config.yaml
experts_per_token: 6
d_shared_expert: 0
hidden_act: "swiglu"
routed_scale: 2.45
balance_loss: 0.00019
norm: "layernorm"
optimizer: "soap_variant"
beta1: 0.95
beta2: 0.99
max_grad_norm: 2.0
batch_tokens: 262144
dataset: "wikipedia_en"
Below are experts of layer 5 (counted from 0) of a mixture-of-experts language model. Rows are named router (the router's row for the expert), gate (a neuron's input weights, with its number), up (a neuron's input weights, with its number), down (a neuron's output weights, with its number) and show model dimensions 0-79. Each number is 500 + 25 x the weight over its row's rms, rounded and kept within 0 to 999. Numbers have three digits each.
After each expert's rows: a language model's description of what the expert responds to. This comes from a sample of Wikipedia text that the model never trained on.

# expert 62
router:527493448494521521491465450483460489482476502501519507464471543514505498562503517509559517464536495498490536497504517531549552461513459442484533509479523501501499499512481526533511462465477488512482498460520462493552504489471470513526496485
gate0:502513490510481525462513502468514529563486488484480495486520516507525466435494521488511522449487491483475491460511491482485523510501505505457535525476450509543468498498524478491494536500482519531462461524477461530533489548483485516495502465
up0:522525491531499503494546474490541478515475487493455518505487482502463524506498464460508447507447524509551466472504505468480505471462490473517463488490513513513545477499478486499467473489510493507462539486487532512496502492504521492484509504
down0:526518433507504453507551461509486458484503495498509507534487506498519506546470508509471550499515461496538464494501528453520481507483505452511495537495554499472501521515493524463502517482505483501537476528438511509519479512475492484471499506
gate1:545535452470489496505481517473516504520498505520534513496501536474459539482475490477556470503508515519485505529484560525487535508506490459492502513487499506499476469534459496532485511474440490514502539498517492498491504518463495508450536505
up1:538481496518477534485527449453496442524481516495465497499476491530485506501479479520510500533521458493511540537521520477471484503453501483503510550544493531491535441546494474536483515505487495473498519501481481503512504484470545498472483532
down1:543496471470423509517546460486492491540540513497471508480492518481513519504458502493527506516482507424491506519510521492496458477483453508525465542513485479514486525548492493476483519538544475493489467517499475525523515524496486490457533497
gate2:546489456502486482526472514465523486547518495471481472547485506488507489546476504486468551520509488497518527540467474525464508523491498516486553467510522488459525517493479522499489466478525493498504515483526540497500466449482471528480512513
up2:500475476507484469502503489483506482448530461486480489472513492507515487498541500471495480546543486471499519468528522505512534496447517516476469485498469529463495504524497481557472541536555532494486518512482474538476534520494484478518496515
down2:541509481538471492491479503501495491536493536495444494508495486526473508562530500489473519526484467497483523505474488462484524522510475518536482478461500480546478465511530521486475499505504480520456538467476503488497488456484492513462528486
gate3:548487428554465485526507500502484507523466471499493476498515528484503486559511502507543546522498494523484488508473548546520502474535480503495537493502478490504538452490483521496492419502488521553499517479497501485520496504471525497501513509
up3:532495525523472525473495470510502535483463528453479485506483512523503500516529478510532533446462493506508534508445511497525490470512477482504538501505542483475523486510492533500508484509503504497540526500449486529509426543508473488529497530
down3:473539507458470510493494492507519513475496512510468534520457542487528495485477493506505472480477510485475506520518466540491465489518506492510477492503481501464548543537491554480518491543487493456528470487472465503547501535553506511492491511
Description: Suffix pieces and commas

# expert 30
router:514480536436478519460558508529477531479487481505510497509500470513484453475465481493472463524477505524481496474539507465484504466531487478486531473462471524496500474536499555488531517463499507473502496493500476481520493504492474533519476491
gate0:470505482506518497507529503478496483501501535474547465519494519505488504465533478495460461467479559537515513471500517490556469494510479445548502506476482538549479521530501500450527431460530499509497466530459512512504481457504514505503500477
up0:529551524465496536546496458501550511521517496474490488498488528485542489499456564506495546477470465466495500501529475523477487518474512480560532496488508513477525519463507530519498462488495494496449524467466489508501506512557520472478486482
down0:439463523540510487487553502465494540508516507501497486467491567476429473508484473490511483496486508480488539475484488474508534497496457507493549532515524505502547479531499473500468514456503516555524486522466515511537489509514512512503562533
gate1:503512524477520540498534518504481473515484441506529492496521524524524482452520491488493521540468499542499539519492489484516493487486495513493516534470459493520459526491519476500490522489500509501481521462522502490502461444491506450544464485
up1:493504489498478501497494419516534497486475504479528490535480458530560496541456489485502476496487546505476506484457495464551486493470469497477543513495522513481499506534478489551519474531475527521481498536488542504517526495486495529503503455
down1:531459463534465483480514510509533483487466505485535493486496471525554484543541509552497504534511514517450503513462527497513475559509477519506480510485498500464480488536477464503507557513499504522494539480531512475484486468492502489485540471
gate2:514512530468492473496531518477473535484492483505526521473502501464526516476477477500518506489490496529536497492504489477502535510470542502481486441500483490470502523540468522514487528497454478467494559501515538471484490568467485501556541493
up2:502473500518477532490516478491457488529484495499492490524536491520510481518504555504476536477452482527551467498468553516512442503466463516510492490505510526504514452503487498488503510481429533518537537548479483470469504504491515494525491507
down2:528552531495482503525506502535474522452487502474481550526505511486581465481515487520499521509478498502515514495525462512507494502480483518503504498496505448464483484500457543474525546490493491465531561518519503501462469486491474481523490514
gate3:522520522525496469491532508489542491455487500460543474511465484513478487479506487478487493481481533477456494475456513502464548475503489501483547516492514522497516505538491488482514445482496528526464509504525497483506475496515488491487493432
up3:514522462484505535514470483498465462522497496478473548458496494495504515509523539501494497506518525520565526524506510468506488505472493542513500479542439471547493539465470491475484536512510501491482517465456485459532501519483507519466496497
down3:480528489483521516472505505507504490520467520533515490490486524513491508497524513483497545503528511503497491502492435578534494482529509515524504454461509495444494481508512476517461480525533493510476508511497519509503517489496526509489531520
Description: Headings and word stems

# expert 16
router:477525504504502494510466517542467511487515541494505464466501460489511511501532481476496486499492501464484486534508501530524495496501512519488488468463485493512520510488490457514530511494535476478483535539521453505464533491456485554470472513
gate0:475500492505531513548501480508513501460532495481472488517455529507455548521508464529517543510498496498470497491520531535495508499533512522579501482544473470472537465525493510491531478477526493556525517488470517488477501487469528495479542498
up0:516494474532472479501504493526514512519501477508503530521529503502470498463518499487517511525524500505477490483481535477490477449479451535524478478509521534517447472498508491501475489502538511508467510472490481496442518504531489510524508456
down0:510486484496529466483492498515504507482541528485500506514510509467454477477463470530524490550456506510497524485524504468520477503426501510452542452512501484505518521491519523545466493466577529479474519485527501457501506510529491518459478543
gate1:454497501512519504441519473502493517538499490548551478520504503513507518471495506472516508504558493502443443489478506503513480502492466493461476463538477509524554499484527500513473479484491513491405521544470510517511537501482514507485504478
up1:494459492480533475477492506466508486504509563516507500515511464505504470509525450489445493491532465523496497481489502536497487494463520501509464527459504498552494507489499498536466519468564433471514475533482442535481470502538457527535508508
down1:537561474512475520514541505530501457493501495505500493485496521554455487529497472460531463525503543515502513542466513443565510519449515473442456514519514481494487486493541516472513494536473498460493478496517464566525503497489531526497497556
gate2:473523509503515529514498497496487513510512543504505492485467505523448487519509520510513490530427517493506524492479536545475549472477506533460487510470480508520482520544494520483556514496516534522505512475496525480488511510509480530459470484
up2:494508476520471513466487501559478498502499486482455507489486476484488522517509472506495518462477523494522479510491502475504525493502489502533522499476516483514493539533513508486485516476508460514498492539517519523481493533540533547499501461
down2:516487517530501525510502505503476480540487474494469495520468494540486516490531494481511501447488503519510485517492450513537492508499457511468475501497538510461534494529498583503519487480507496507506475473481573495506537525512529477509474469
gate3:478478497477516493475465486552506505513484491521476516528527484471514531469496476495502493535470506524505494524544466500477522533485512510477459503509486525495526546518451449446542526468544539527506511517492509474457524469465476473510507478
up3:480483499517533546482557454489499445488568487488495507479462458499501505508471513498503511441472507530532511503519493504478503534509511501506518497558505496500465510493493485497454485490498535498460501486493479484506481484522494494514560476
down3:517491508490506459519485508521481490506492504500499461478496484491493501459507502504482513456538446504447491509490497489518480500492493522461539499516544539484518452486469476531468422488487508540513480495494537489473511474565502530491513508
Description: Numbers and counts

# expert 41
router:534505522495502511508519506505512467484494506469486478521491534491507449554493468510523496486519523521543503470516495442493469534469489509497470535479554485481543485511534516490509484512516521516480483470526502533478504518487509519487467548
gate28:520530448476524546507475518512499540512573480504483474517516512510474504504465508475525530462507479462524478467486522518490515523514512508479519486536484487531467514512486460475495497524460469550515499501477462472507528545535485489471520466
up28:479489511501467431535480478514511514542499477508483523514447485489501502503529507519518488487511479491477497491529490489482458473472511471526485579500508496495475479527530496521463513483482499529513509497546496530486535485538499471507482499
down28:492488502489502499491532479489536442523485497479514500496474515529539489483480456489495489510510492481536450523475491530494437516486509525532487489482495506442492499507524528530500461506485514471526529474516511491519537534469481531537492510
gate29:514543482445514498479468510458487550456492526537511511487508523474487519508480514474508529506498556503485474486474503509496538516483470511470472514502472533450495530514524483547519461514509533500501486516510522509510529518484519534467491518
up29:519487542480486504511516545512491561483530493480486482511532457535539529486482526504482466498492452479520468480475464483486497458494455463483480536510494449511510534517531545519500527512483477497471510478538459483490516478481478504500512462
down29:496470514487495478481481514490524535512495486562492490514520508508488483479485532538455500526469497514518467500521464534478516487505469447491508517491500512500500493513437520493502520515514518505557509493518528486492514522526492481539466518
gate30:466544473509517513533482512511496508474474545475532510449487478515495504492525505506451500480513524425511455546513495492478548486480508477507467440506484502538508556499520517505519506496453480497522503508497484490507509523538494529433471518
up30:520495491528509492543487516512493497487478524480535513453490519478426532512460475478509486509516510482507464496472512473487466489536525541510506472479526455507441488523530507512470494521522517532499488513502554490480508494485528469558486527
down30:511482444535509530504478480490502463481522507489496469463523511508491524482502515509501508489495543502456500511536504522538497499495494524480503507460470459505466460486523530543481493491524461508485552509472540493539464482478488474489521489
gate31:519486535498513493468501448493504563516530480515468505510470493477524477484500476492543500442482508424494480501493517503472525515492499513525525517465515460513457492504479529414513488500521499553501473493520508512456523505485487476464545505
up31:546474475525517533524521547458488483515433468522497479452505495512516575512523488492496505515470493492500542493443495502487479479498453494505512485525486497503523490470549500478468542517499475537514475532504529468525481427479511536502493522
down31:508482461502499478538507522527474484466516471465561501595528491519501461508542533493486484497507515514541465486487510520513505490480471488515467502518492520473498484513524472487473476518526508452515531448513493511493461485521484539493496481
Description: Numeric table cells

# expert 0
router:512481480506516463502469498481524499498515516484521535485481480460538508536507520437539426453469504492505483490497487563556501505506476496460493506504547481473527534489476557530516525465547512509480517499483537496521541467539520466536494474
gate0:527482539468481449510534519484514551477525523514525561538511565508473468511505500455519515507510462542487524508475433527501495523527485554508521511476505495509465473517521505510517494463478520507515503503531495503438537515484497533494506509
up0:515476550501517485530498517471481487512520493502475499487496518510542530488495496489556525501476499454480481481509504522502497535466487491491541474481528463473487498510495471471472521507483492462536522550476511480490503490519480521527447521
down0:458503485484488510533515518435502492534498494475476508535491470515487483524495475499463483506534489477511502525549460502480523462475490496484522555490521488525483502468506492503495513482503503505496518421485519528454488501527482488511478556
gate1:491539501474530500548487504488495527516497516497512483526541517466506519485460515497480481497434497497501455494477521548500527521504492501488492491512513537486543515494515505496471502519517498481511514528523440522516497527463516422519446512
up1:450524547500519522493461465472491495533497493481496446508543499482506494467495487519512503485532527517471540451499496516524506491503506528550498522499520524534517515475552440498433504506523490514469545492486482476493481503467513450482510522
down1:524483485509458527513530501521532479511501497493476517506489522535479560548533521477466508486438508495508517542458498438485497502456500530503508486489500545501508499509517507512500467515485493503500503467489503468530527508510420540494525490
gate2:522473511474488508497514533547494511473490534526468542497522477467524475470523494503485516475474519523520498503505538522503467483486501498480526516520492493444515510471492537482509494494484480473500439478480457514508482484511482519521559536
up2:544465520517480489496489506494479532526478479498534498497504491527484439477560484484487478475496513523508491460553537534532515509462459513491522501515507477477562533461480506491498494480533497481453505479479495469509538475511509519482535501
down2:467513444480433506527479520487463480498484501502523524509512530472529475443502494469539509521505505495579503492509477464581503495481483526511491494512519507503479484484495563469498518513514500504505461493553521475497534512528527503503514512
gate3:521497480531514493477484530495520520526550482457505503480472483496501511523488506465527472467493484520521485451500495542526500451508482469490503534508522495468507485500491531520548495495522478497444486509518503483540507465525551466562502448
up3:522521498506508536448545491495490512513450514561538522501512529551528500495484521525476520512517505503491481472526462561515518483474531467475504495469480499499445499526509522485476487498513441523534514501518506535468465517535524530455526487
down3:457497492517475571535487519499524459504498519456521476542493480517505446468478446512481481484530513472482492473466537486505529525496543480540516497554450530493526489494453509474513501509441537474532480444466499481479494497492498518471534522
Description: Clause-break punctuation

# expert 54
router:525499489486496481492496478464495519520512482465495487497526477491469530500457479495518507431512500527510510530532478512471447520494458511513489500502500524527509493583477495483506530455484520501493501496523510532495528532498510436524444468
gate0:516474501495495498495474448501521489490526484457508520468510475504438579501472472486510548453515504489524465499520540498472477540452497503488484506518500504526505491506456472518514474499483509498521504545540520545486515530501548501499480480
up0:472483459488483502506492476483462495501504557521466512500492493470478515472531479489485439436527508508537491495533494513474489481488498468514499516541516470466490505499528522491509494536522514470497513521481457518507468501479510520483502478
down0:500493546496464552518517499465511500500502546563505538500502468465509526475522479514485558511506514473492529503448496499498481496499467530452487499520504437507481511469527527470507464485480511491534479532483499487548486473528525497489562484
gate1:484540496499458502512504515508510505486520465507499469463491487459529508522492509476506547502471476474458519523520488505474482529534495494518488493470452502507486506535464473510543509508533521484501491492523526493495538512559525513528478476
up1:498523474512562505513557525481517550511460477527532509479503468503480466470512493538450515496494461543496491543500535474498486499524518493528460494487507442508533524507452516535462523469512522493508482481501526510477467507548487506432475480
down1:479478513478471506539506507534542499510523489515510436519504523523503505533511481492494516550492462465497551475537467469444477510481492544450509505503498463489500521491455439532505442468488502473507520517520522515526507484521486455514473468
gate2:514506543535484520476489467543513525465518509501494489471497474482499527484504488552485512490482477502518511520487516513470484528529473525537518504532469470490509495544493470511509492484501481541495485474546487505455527513484503467505491501
up2:503498502527510538535478501421482455505452488494462493507499538458474470522448541473456536517511508554464495492504479491461527468464509470508480516472502536525539478504531511470510485529511497517519505490507503505493495533509478501495515494
down2:506493485466547492455502467497521497493501495524554534510488500572497503502465522510532490499502474478503474481487499474499462518455493519523447488501541515510521508513525492509525452518505502545494507474472530457481478525497473516513512471
gate3:550462523481548491482483507504448516483485527510508492521508458536506513516510501481490513521528514545513508504482450530449480509499490517454496508516517463489497493544493474543533491471494475524498502530485499486489481480579474558507468513
up3:437479490476509439507484494510502479483492504493508503536461517519500517483457560519468546487494499507492542522550483544468559458465480501507522490455474495518469487501477470510528486522498520523546511484476514534494521488494491461519457527
down3:467520578490499467524482497480510510510479523493487511496520538518492536528503506477472490569475506504496488481516470475492500487457486530508506529517464509483471496458480435489515522463505518500465506501531429500465524525479486477518540499
Description: Quantifiers and list numbers

# expert 7
router:550513529487506502497506529513525510489499459480479459473495506456525495497531496489499516489456522519456506472491497481471515474543516501451473562476506519474488524491507511486475472495514532482553494440494498426509504471514500481504526491
gate0:530528459521507469499476479483483478483508478537493512540510529482471474516463502522514469488489520527472518493468512501521510475514506493450470537515495501515460472536457505539534528476498537475505530510513512446483513499483527467496501490
up0:471478487508503516530500492513503536533502477523514514519495475490499554484506524479497468488481476476537522493487463475489495473537454527496518527478507499480517509455494535475522523478476506490523503451528494517506488525479522472502477465
down0:489469496476506512482489526513513501489460511491472481498504445511515535506471514493490500497498489519496478477525456511507474515508485521515484530501516501533536522487508497520484554499507530486548488476474507496525547491489487487546454474
gate1:538484466483470523499489468531470482523547506484528456517496516472550479474510481512524569470484515521461505552504510480464515473481503477519504490502463528470481535516476490520543502536510453475497502476490529522521491497495510498477514507
up1:474530489514574507519500476474526538497504502503496528500483469512504493478475495580497520538489528501474525493510500505549498499480486486497457472523514509507470489496490470498510480509535520513476477522489486511518458478415493491535521477
down1:481478486499474497585522528491532503550502519532502505492479515476555495510506492503524501479487509485476485486513492528474512505485506494479491460531494512555537516461536518492479506473527532541515482536526515454527523511447511519500490454
gate2:488458501483475474508498568490491498501450509511455519505479526441477485535499491473451554489498485475478476509453532480477471484515510513527497530506498498525495500520500528533562446465498500502504476441494535441518546461536509471501504498
up2:494519486516510520485508528522525477541501476498509511521479529547486492548515443531428491477519523441497514514474523491489520497467519462494491482465495514535505524480499511458519468474505504490487480507493471482543465512498525491467493480
down2:496543482459481456505492512510457470496519467489496511510506518491463522528530497504477459549515564500508507519504477486476489546517524534477524477514469539495510457505525523538517520494445493456532521442504481509498494494456508470501478482
gate3:453510565478493519494496509505484504530515491542483472500524476486532484512499529453502504544495548506465540499456525545484518489509485498479496534487507526513488508499473455520513508483492494488507479495501495461539500504466491490511460548
up3:524479496513479461491519500515483526458497471496513500498478512514504508525470497495574518484512495514511475504511457521503531522503511542536525497526479487462525484448487487515475533504499531517478491480509523468482456536528506480501529473
down3:463525507498473481522501518505505527461479528495471532530493519513475487463511485494518506501551498527489484488541495565517492520502497503544509445505476500502458514537495480533525514512497511482515528500494510513532514523542522549499529491
Description: Articles and dashes

# expert 22
router:495516510540485531497492521461502507510479483516462522498507531487468488504548500520536469502539442484470514481501457437509470498488494502534542499512546518496490489492490522467522509499485450500484499533513480502474498480472506517495511517
gate0:531461451494472538489483495501509426506504506542460552452519493521508527520546491485510496545450477521514523509524562491498492515445521509480475550530487513488483466508509513514492465498457517446483478521475527476512502502503517499510489498
up0:522545455497533460528523514514483538494505526514532492483502473498469495511521526530481524526493517506513480507532487495486508480481469425500503463507512468525477488515518488490507480532504496519468525544520471517521525500452525501549482508
down0:517515562483502487532539493528488462483513511490497543523504494556484506490523522482496485542489497504503486475468491474509483513491520543502448534480493514533529471492482533499489483516462509468524497506483484452512534486471480498528546504
gate1:542503490480508484491501531467496503489498516486493554522515459481498438488492539515489495516517469512490450508487508498488502468545534498502554495493509470510500544498546502521490465489505494513514524466533525524488537489471465513512428482
up1:484480460518490488517510537514457508492501546497555461520485496514488492476541462528482468521498493469504481498475477511495526458475542480471492469503503506509498549498532499493520552520530482448473524517488471536470472559497409505497519521
down1:491508483509509509467485481507530514516486480482539519480491533485470489462478510566518501491505507509490494482455493466483502491473483520510489512527496454507509506527551516462489515507494494519521450478483509484487510489488464504527480564
gate2:456475487491441470494470515513508488485525523486471447516502530483430446483528461483479471514512513513525487491493525514500463535511468509494472515533499517501521451491469486523543464523484532470475499497464506504504501514501529482518498475
up2:539478514541490555500485482461479476496479443518476480451520518526511518480485480526492526503514511489528513502509486504533462487497514486469512449553503517487506439507515487499525466512547517491463510532512477482481525520492503484497515487
down2:501504477480529496489500503509526507531502505500541493491487458531519530510469506504527462472549517524494494512493515570463517501533489445480465467491524467502494508546518497514488479423468492495482510539486494507559515493518508485472473472
gate3:563487499530498520507501479472523528506471520540474450483495474495522439487537506498512506536495499508518449457532484488464506508502523537522467562448510512505467528486480492506482507517500530529536509510573481501482500528470459467476518535
up3:510503523520519498499488476495481461551441460453472506508502506521497487501502490509475518516490470487493534496503470484544494484488515490551545527507532524478481511492479513424539518482524505541509495479508566488485494500482492509490492511
down3:524502509489534545514480506457459528465492504519508520504463545469515499525524511467516519525506474470514447468463476520522481494506487500502473460507498508492525485470493506500509524498504499524527547491474497494464490525487483556530483504
Description: Determiners and table separators

# expert 12
router:525537541518493494561496513483532497499489559517504479480515483487550515463458498475459477504511513464510502518497534535509534554456498484495512505512479505474489554539524484476517484528508498509515448484458540479529509515455491489467503493
gate0:500490498493497508467528493468504512511497539491518499483523485476478498483451515508511518518499505520525458467490524546506525497510487492481455445452485491493469551548487494490527509527544563518477496516485536515486498504508471475497512513
up0:532482464458482471477497501497531506513534523509489525445522467533466485468492480513478496500514508518525475486481533486529484479489488571503480543431524550513494518531510488453508520513499530514494513539500507487505486546479463493444490493
down0:503533474492496528473495500545529468512517472499463527497511523470476486480510510504542490484492488500484523540473496462464519520475502532512506467467487531502484528510474473510492485512550523512486497518503454481475503424515509493509494456
gate1:504518510500488509490482539512507505495522513448511558541492553486469516533496532493496474502450512470477501492490510501499536509513507491525479492496511518511526516486529533493490516503568481487537497468484491532545533502478461467493507469
up1:505457496504513514497497465493502533507524519488488495431516514499498482512503537495490483496525521499485532521506540523509525504494481543496483548512473497516463514512486524519531552467517504550542491459513522461516465544464479513482507525
down1:490497539484508521469493527537492466474471485521494495478466519505509512476466517477459470491527494450527511533516514524517525494472448501539509527489495539519486526505517478485508546426486489528528486473516473513471503498540477528495513513
gate2:500515565487488482468498481490503544492528515465499475476491515491534452495489492481558500487466538511489537471512549484500490512493510522495524526461474518487506538506517542513556479510512495525444502536486508461480496467522498497470492518
up2:504509485486473455518529509471521465553503524512493487507514477476493503457468523434528498506487520492482515481507501495530520475501419491505525482487453502502505538552515507504501517500511486547486497475515479506492501507538522464561500515
down2:514548482484540491503513480534491487485496507514493472508563467510496475531502484488469508486502436517515526486501489468512505497446484491485491495486500527486486494505500508507542480515524512462493450474521511524531510512527506533489474552
gate3:526485484536489504509461529488497504508515470501501483529494518480511474498491506511450458503511478488493501479506538545503496473510489528477511478480522506476466500522506525509524549469510525479462549483473510482484481450511483494470531484
up3:572515479480529486514494515554544462517488525481539500484484506503535532453444522465479462531506488467512504520475503509498528501501473485466488476510489488483521537476513513453471520510548486496499471461527543481516485491465521502480523547
down3:564475496485519513505484536510488450478531492507484502481484531516508495493500511460501479518507477513474464542521519443519496540494504513462516502516507478507498522457486544474471495494481495473501536534501507482514478468520470489502472499
Description: Predicates and taxonomy text

# expert 36
router:480494532482481517477491509501494498504508505502522484490475482553529512527487528529506481514490470513499474495522518486462462481529464535515492499528508486487507475427509544496519462513499506484519475479524488494460523513484499526520486533
gate0:507489521503488503505443474546471492489522494492524486530467506508511461443515543509515488495519525519459508467525476494535517475555475491458511501461487512480491516455471476503501486497481517562506498506535520460507475497513487519451484473
up0:547504543527497509451479504483529462503513485502506484476495511524476482490519474547491495477471532568494494497510487462502501456478498564487480511516523505489526506513525438485477502504496489524502524473470513477528462521558463531486510470
down0:537476547497537522479546488502496509482499540547515494459500480468529481464549488541501482498501490447506500503502502473504501471485476487547464563501472489523512480484469446494503495493546489495470524489516505496508480449501486503517507505
gate1:533500518506506501530541507508516491489465505473469496497485548518498459466519526540507501477480523470474505464502463569541486478477503480463471485492462500497475538482484502477521503477491526542518537484470499486529479540516482520467507489
up1:491532496567531415546490487440521509516509507549504507483522482456513497484522508513492545507535512518485508492487477481510501477511520464448453531537500498496510480496500503500464461494525514497458508472533503503470524506489480464533482469
down1:474561494528501472475508521482481463503504525554496510502484511496471524505489472456551525453502482536520466467469530522481524528515493538465523526548491479520526521499456484532522444493515490469481536524552504496483494507504516489512476496
gate2:525492480540500501510501487497525493500483479528473508453498521517480489507473506504515492414475513516481487475497550524485506464537472508452520504478507459525545503459465503486528459496485483528511507525526507475467545489494514507517495477
up2:503516479507522518523564480510532529536492512497488475512526493491506544491495527515539467498509492526465487511479473449468529536468476497484485507457517457475466536532488518515508466534517483544495517560529508496499515489504455481497501520
down2:541523509492482509472534490487504508484511497476478532499490469467483470509505496514508484509496489508554494521494547486471491496505523490447531489513448470494495483526488518497501544502498509494525511526502524451507455479505483411459462530
gate3:533507522529499468481485528519497517485499516497445477508485482545491486474505473498511470497514543458492504502452493493529517502524541479447494494472500525514502507534517546480458508506466487491463513493541503421481514508485497472512468489
up3:488456496504525531451490519467490500523527509537465476507484468480493501551511508489505476465483473492482520510507497490457466517480503529504537530542500511508515520515538528480480466520503473510467472486516505543489509500522522516512483521
down3:479472556510510525529493505505511502511516522504536543485470530477491474470498528481492526469474487497479548483462482483471549507513524481481471496520533508524476481507505470545497512515481520511475517500461521486532512508511476499515498498
Description: Dates and table numbers

# expert 21
router:501549498518494507477516497521504450528502499484508535488522518528518481506474519504514539469476508500501550554472510542498502483481488514490499526482523473504528540550545489508503511457522478472491499426540517451491482525473493512500488531
gate0:503508493459504474473526531481488495533529499503523479519518489518536485483487482503499492446492516484471493554468509543536466532508514503494495543489512500469499516518534516465539501462479506483458466476497532501463530543510492499500500499
up0:509548545513530474514523545510509495464518481527538504515527479522477465521487500467504532454491509514508504451471471489481521514516483476536525490456494507473502508541502519478492499466480534500498515502497510523489538514499500468468445511
down0:519512482478503497506471478515433488487528515488521494509502521498515523526535490513484498501533547534495482538494553488505463478490504527483458525493493509493534577503473540542466475530523499472471447469507537483503534471467495517505518446
gate1:464478462464481521498481513498490492489445526489535540517535479530550470517482514499522526522470469478538500479487473508498487482511523544489518509525476485476499499508432521503520441480520507483499517476481520499520513509521511484492530507
up1:541498468461528521496564479456521509522517533491497485483486510546484518505531481541491515510544469491537486497463547486483510476479471523539511477459477470558506548504497523519509509481494469486493523489513498485541472467538503533501537493
down1:486488512539469526520519501526517474503479525483499495509498476496486483456560501431444521504532503506482488502473525534533492518493481513490506538486511489478511529524465515522529499485491514551494496466511521514519497543510465497533484488
gate2:520516474534544499520484543521526495473508505524485518525471529479474514523465505482492531497509521499457475482464459516530471528486523502515465526457476487523486519518505482507539536487543496506481475519529537475475517509495496550472452448
up2:502485513511486522512519507490525490524499492500528502469466509510518485474461541488480519437497516516517516550506512494503487522462473542466499510463479497514451521497481546500527515490499537493501480467529465506486519553495471521501467493
down2:494535472534464520488498492517500515519470501482497528476475484533483531497544485523500463468474498529450494529498459534529486519466489492561512506485498549494506465495512488523496503473519509508525506532506502521487487512518480487496499539
gate3:529464464553497494484520495532512486505502497499517521475480512513472500502460534495553517498537493498522568509514498518474482472484515516522509502507492530514469500487509508493504564446466463462473494484521498507497499516498466486490464510
up3:565479494520484473514536494491564491517475508469521518495468525502525534521551496495460445537501509527491487505518508471476497509480493477488490448522510510504486502504508492496483492541505561565511456515525507496533493477486489480485503472
down3:529473488487514484466464515518477524472510471463536484471508498510472505519519485505472447526517451501549514471493510510529468500526481527519484480494528486502521520529487454513519519506540520502531487508485523441464523482511522491466547437
Description: Infinitive to, subject pronouns

# expert 58
router:486537500480506489550539519479542537488528470507548469484470497475504481499481469495497463518500518497504485503483523592498518466437519476481507498525472456468512492501511497482550487501508490513489487490461523487493549508499496475507485514
gate0:486491504494489514518509560487534524530519499506525454499470476499489504493499536482489517541522510499489506488470539518473470498491492515485487474486502481488494491514511518510493536515539531491533461471525521505488515508475481521481494459
up0:507503534480480467508505467506467528460501484508516528497509437509508482481482497513522521526490495488468465491469481532481502468516500473525463480514482534473508532532491494534466532464478499497527498448480500477478483522502533495530501473
down0:491494511443466520520525497504533500535497486520512497483502505515490504528476422509509494526484525505522483482480473524431505450515493503515525503528482479483477466511510494510501489534512474511500461531537503508483517471474524503470511511
gate1:510508482473509485494495497486539492467521472464508499515494503489516499521466520503517432492478523488483459544462498520503513478534478509528486527513500521458477548532509456541534512497556527517506507500544521526520495509505486501483560492
up1:490469497442488544469536495514489457529477480476459525472546489472472450499530481524486470494488513471496485483517506494495510548478527517464472434532501466481516482495539515494495524527503516511478511511489478518533498529495490503486511473
down1:476467479500505524491511517470463547464504469485507550456480479439509481506513509517480530479527502465495468447519534491517528507478536518524515490473508497447503490496522490465500501472518515482483523520443485467488566484486459505423501505
gate2:540476524525485458491481552530504502523509517482487507466517488516503461537500482520484517452527571506523476540491501539493529544487451503493487495478506518480483496507525482485511532497517496525441484505536480491531507500513489573453496479
up2:471493500546503446494515461452497516527482525513525516465473480514490498504477485467454491494490518520520469531483564504477529467533513476530528497466499442505530531557513508471549516534532485494528489508478437444529511490531471500513490484
down2:506524531505481535477501511492512485442477500497519515533476470509503503503541524526494488452532520505506504542527523490501484538485471506495475462499506457518512488505557510520555503494509481484535508449499475465509484450478471484481516498
gate3:528523506523524499545478504521514484493517517465514471523499522457491473492463497464453476499489543479467525503459451532490519480462505513451521508456479492463484526512524523461510443500483509510516474534504519462544508548465485503447526470
up3:470491470520506560466525489522501523468477470474469561500506523536497500496505495525468530520521521501506499467536509506461502487562497517514518496526489493491500517466493505479557494499497537519489524493521482476529498531450459466514497517
down3:502502488503531529459530518499506527533498466501484527532529502482504496508483472489504501507508559497513530488523473500497513486515511514486541445507542484529506473501474529460545517510506490493529503472519537533524463539497473454482477449
Description: Word-initial noun pieces